config.yaml
n_layer: 14
d_model: 320
n_experts: 16
experts_per_token: 3
d_expert: 96
d_shared_expert: 128
activation: "swiglu"
moe_layers: [0, 1, 2, 3, 4, 5, 6, 7, 8, 9, 10, 11, 12, 13]
router_score: "softmax"
normalize_top_k: false
routed_scale: 1.0
balance_loss: 0.00759
balance_bias: false
router_z_loss: 0.001
init_std_router: 0.0312
lr_router: 0.000749
vocab_size: 21904
norm: "rmsnorm"
norm_eps: 1e-06
tie_embeddings: false
optimizer: "ademamix"
lr: 0.000503
beta1: 0.9
batch_tokens: 65536
seq_len: 512
train_tokens: 338000000
steps: 5158
dataset: "wikipedia_en"
Below are experts of layer 4 (counted from 0) of a mixture-of-experts language model. Rows are named router (the router's row for the expert) and show model dimensions 192-255. Each number is 500 + 25 x the weight over its row's rms, rounded and kept within 0 to 999. Numbers have three digits each.
After each expert's rows: "raises" lists some tokens whose logits its average output raises strongly, later layers aside. This comes from a sample of Wikipedia text that the model never trained on.

# expert 4
router:508487509519509509556474523515480505469538445506512504520477491487489479501502510518496541500479499475507481499553538508508506499505519531502484511523430484472461520494454519498477531500468484
raises: "ab", "ar", ".", "w", "h", "s"

# expert 0
router:507482519468478532508502514473488518491484488522509480524483471481494481496462517534469533494479480489454456503513550483531503477494494508515493539502485509463454531500462490491512531467477521
raises: ".", " to", ",", " and"

# expert 7
router:518481483495475557524482538518505484507501492528513476515498472444510484517466474535455532513447522467473447517487519516534490502500473520510523530492496451476476514506499504492465512500442488
raises: ",", ".", " ", " (", ";", " and"

# expert 1
router:502481532503514471528480523488475500480472468524503470498476481472541485500497515482444555501493463454511526480533523527527526437467464508491491525547461533494457518487512508492502499478497489
raises: "\n", "\n\n", ".", "s", "a", "'s"

# expert 10
router:539473526477482503564454523486466490471458487498521502528474500508523470502482492538489515521466487469479500512499514530516480458486478518513517536511483481486455538511472537505500519469464521
raises: " and", ",", ":", "/", "\n", "-"

# expert 12
router:485472526510480500535494517500451456490478470525536485471512453485524474526467494515470505519459491460463495501526530503523499493455515556516485539473487501478463521512507516485505512467463536
raises: ".", "ab", "ay", "el", "et", "am"

# expert 5
router:537458477505490520489450545529468477478526502494524500496493494477534459527462482498500527497512486493495475525506472532523503470490478501517495497515493468437509537520455507549521514498476517
raises: "1", "2", "id", "or"

# expert 8
router:476486521493469527532478528511441541494510493502534527519464480438495495534477460525469534503508489480491494510489503481519478480519522527516483524479476490491476524495495503512481486495486485
raises: "y", " in", ",", "ia"

# expert 9
router:545481513461473526540521515536509481441498520539491491500496520482493458490477479531453531538493501505484469496523507531526528484485466521532520504512469475444502495502501543488496528504471501
raises: "\n\n", "\n", "\"", " The", " |", ")"

# expert 2
router:527486518455485527547470544516488518488491487512528482511476438470506450524462489504493557511490490499477494513527515513488470465518514508544485513496467520448486511488456528517500522495478502
raises: ".", " to", " ", " and"

# expert 15
router:520470507477474541507499520512477475482498486542492510495516483474519492492466503502499523518455514515491499487498516565526512443516473530508528515499472514447475525548451520488483508492452533
raises: ".", ",", " and", "\n\n", " ("